From a checkpoint of a small mixture-of-experts model trained on Wikipedia.
Size: width 448, vocabulary 14864.
Below are experts of layer 5 (counted from 0) of a mixture-of-experts language model. Rows are named router (the router's row for the expert) and show model dimensions 336-447. Each number is 128 + 24 x the weight over its row's rms, rounded and kept within 0 to 255.
After each expert's rows: "gets" lists some tokens that make up at least twice as much of what it gets as of all text. This comes from a sample of Wikipedia text that the model never trained on. Tokens count by the router's weight.

# expert 72
router [ 70 130 155 139 142 174 124 127 161 124 115 139 126 140 146 152  87 128 110 137 172 117 139 133 158 105 149  89 115 134 147 142 157  92  99 122 138 128  82 116 151 106 154 114 124  98 133  80 183 154 110 169 137 164  99 134 129 171 107 139 172 116 119 138  81 131 105 139 117 127  98 146 113 133  84 110 144 134 134 103 148 110 143 107 138 130 123 119 157  96 116 141  87 103 145 136 139 129 139 155 146 140 143 152 136  94 142 138 114 127 150  90]
gets: ",", "-", " and", "),", "–", "\","

# expert 57
router [132 137 167 142 129 168 164 127 105 141 112 100 116 119 119 123 140 141  98 144 155 115 151 129 179  99 131 127  86 142 122 144 153 104 107 133  85 123 141 133 139 130 140 164 117 135 144  70 133 144 106 130 145 139 125 162 134 159 128 129 185  89  96 144 143 122 149  71  87  92  80 120 115 134  88 136 158 136 167  97 128 148 131 100 169 109  80  88 136 114 106 120  76 142 141 123 166 126 167 120 129 121 107 158 127 174 144 169 136 116 146 100]
gets: " of", " in", " and", " for", " with", " by"

# expert 30
router [127 140 140 158 141 159 183 133 140 128 144 116 141  84 112 161  90 135 106 142 194 141 166 145 145 145 149 108  95 101 116 105 154  81 110 109 121 120 128 112 126 114 139 134  93 116 146 105 114 122 136 156 129 152 120 145 117 140 158 135 132 123  86 151 112 137 146 112  90 122 144 141 111 116 125 103 120 123 139 128 148  98 120 135 137 126 146 128 140 127 115 102 112 147 171 160 123 116 113 123 139 120  88  86 155 162 154 126 139 166 114 105]
gets: " |", "\n", ";", "==", "===", " |\n"

# expert 123
router [142 145 160 147 123 174 158 141 118 142 148 118 111 102 128 144 113 102 130 129 160 149 157 200 168 147 117 114  94 152 103 137 143  73 102 156 120 127  80 126 122 138 132 132 145 107 154  95 126 177 126 134 139 135 110 136  96 131 151 158 129 130 119 159 133 153 149  92  99 141 116 118 121 113 143  88 105 135 134 135 138  96 186 127 119 101 129 122 163 123 112 114 120 114 136 130 145 118  91  94 110 126 111 160 129 165 147 167 158 120 147 155]
gets: " to", "s", "ers", " they", " people", ")"

# expert 16
router [114  97 137 148 176 144 173 141 117 137 103 187 132 115 128 133 117 106 135 135 140 137 163 168 164 106 145 138 102 155 105 165 107  93 103 134 118 111 125  89 140 126 131 119 109 120 143 116 142 140 125 168 161 152 139 161 112 187 134 153 186 104  93 134 119 138 150 114 120 116 151 152  97 142  97 106 129 112 152  97 135 125 151 125 159 119 106 122 168 129 137 130  80 172 167 144 172 111 139 128 132 134 142 119 119 153 156 164 146 126 123  94]
gets: " |", ":", "-", " -", " –", ";"

# expert 64
router [ 93  83 174 152 114 199 176 102 166  97 107 128 151 129 133 167 150 108 119 129 148 163 146 144 145  96 147 121 108 141 124 114 138 117  98 143 104 143 103 120 156 105 152 106 107 121 154 160 156 131 100 147 149 182 112 165  94 184 128 140 144 148 151 142 126 128 136 111  96 164 131  87 124 141 136 165 159 118 128 120 118 118 147 121 137 135 104 107 159 108 123 125 119 169 122 135 153 116 141 121 151 118 108 164 114 141 130 170 128 124 163  98]
gets: " |", "|", "=", ":", " =\n\n", "\n\n"

# expert 47
router [115  89 192 126 136 169 130 131 156 130 132 118 111 104 158 134 125 123  88 125 124 123 141 144 153 120 140 157 105 122 106 137 171 112 112 139 140 107  83 113 162 105 172 114 139 108 125 100 119 147 147 147 136 170 103 128 137 120 143 150 154 132 116 136 160 130 158 107  75 167 101 115  90 105 135  96 131 162 118 107 124 121 120 151 162 113 124  98 149 106 136 126 147 163 110 124 136 136 136 125 124 125 132 134  91 124 153 149 151 137 149 163]
gets: " |", "-", " ", "\n", "|", ";"

# expert 1
router [111  92 148 176 139 188 151 141 104 122 132 139 144 147 145 133 104 117 124 140 122 124 137 134 149 109 151 121  68 158 148 135 124 131 104 144 128 125 120  86 125 110 151 159 153 127 178 104  94 153 111 171 163 164 164 184  60 160  83 130 139  97 125 136  77 143 160 124 102 140 128 148 123 126  86  81 133 120 147 101 133 130 144 148 102 165 118 134 152 104 114 134  73 147 116 167 146 157 183 127 146 121 142 132 134 147 141 123 108 158 147 122]
gets: " of", " and", " a", " in", " B", "=="

# expert 73
router [ 82 128 181 136 161 172 177 118 146 105 106 132 132 100 155 144 110 147 126 109 150 149 141 125 173 114 108 133  69 151 129 150 128  78  63 113  96 151 102 128 141 126 180  90  81 106 133  76 136 195 132 138 133 164  95 115 115 158  82 139 121 111 102 183 110 132 138 127 103 108  97 142 112  90  91 147 150 132 140 117 114  74 112 100 136 125 109 134 188  96 122 134  76 132 174 164 140 111 121 151 140 145 135 152 115 122 116 140 134 116 141 118]
gets: ",", " in", " (", " of", " New", " =\n\n"

# expert 104
router [107 129 126 143 143 156 197 157 132 101 148 105 154 123 117 148 115 138 123 144 160 127 139 166 120 119 131  90 104 125 156 149 167 127  70 145 146 130  80 115 183  91 164 113 130 126 137  85 122 132  95 180 127 147 132 131  94 137 157 149 136 104 121 154 143 125 138 125  97 132  83 153 117  85 144 120 130 119 107 135 146  89 144 107 134  86 126 111 173 135  82 133  91 117 141 179 117  91 142 145 128 104 133 146 116 147 150 139 138 127 144 133]
gets: "==", " who", " which", " he", ".", " that"

# expert 61
router [132 113 127 157 142 184 160 138 143 100 126 172 139  88 175 169 134 157 126 137 150 137 156 130 184 131 116 118  89 162  97 139 133 129 104 118  99 126  91 108 153 139 139 131  91 139 156 159 170 142  76 173 153 136 128 137 113 129  91 116 123 137 101 152 153 134 148 138 108 101 137 146 120 114  96 117 127 123 131  90 130 137 116 118 146 163  99 135 182 110 109 129  96 126 117 142 171 119 142 139 156 110 120 105  93 128 129 137 111 143 176 145]
gets: ":", " was", "\n", "),", " (", " by"

# expert 56
router [ 88 122 183 169 136 157 128 173 147 111  73 140 128 157 141 155  98 111 132 118 202 102 138 149 150 121 134  99  94 152 158 141 143  90 140 129 134 124 120 112 150 121 132 106 111 101 140  54 154 149 112 137 159 152 136 157 129 171 106 145 136 125 101 124  92 109 135 120 104 119 112 144 122 113 117  92 133  83 145 149 134 102 126 106 130 116 130 137 181 113 115 109 103 147 124 130 138 122 134 121 132 137 134 136 172  86 155 110 169 136 125 118]
gets: ",", "),", "\",", ";", ":", " –"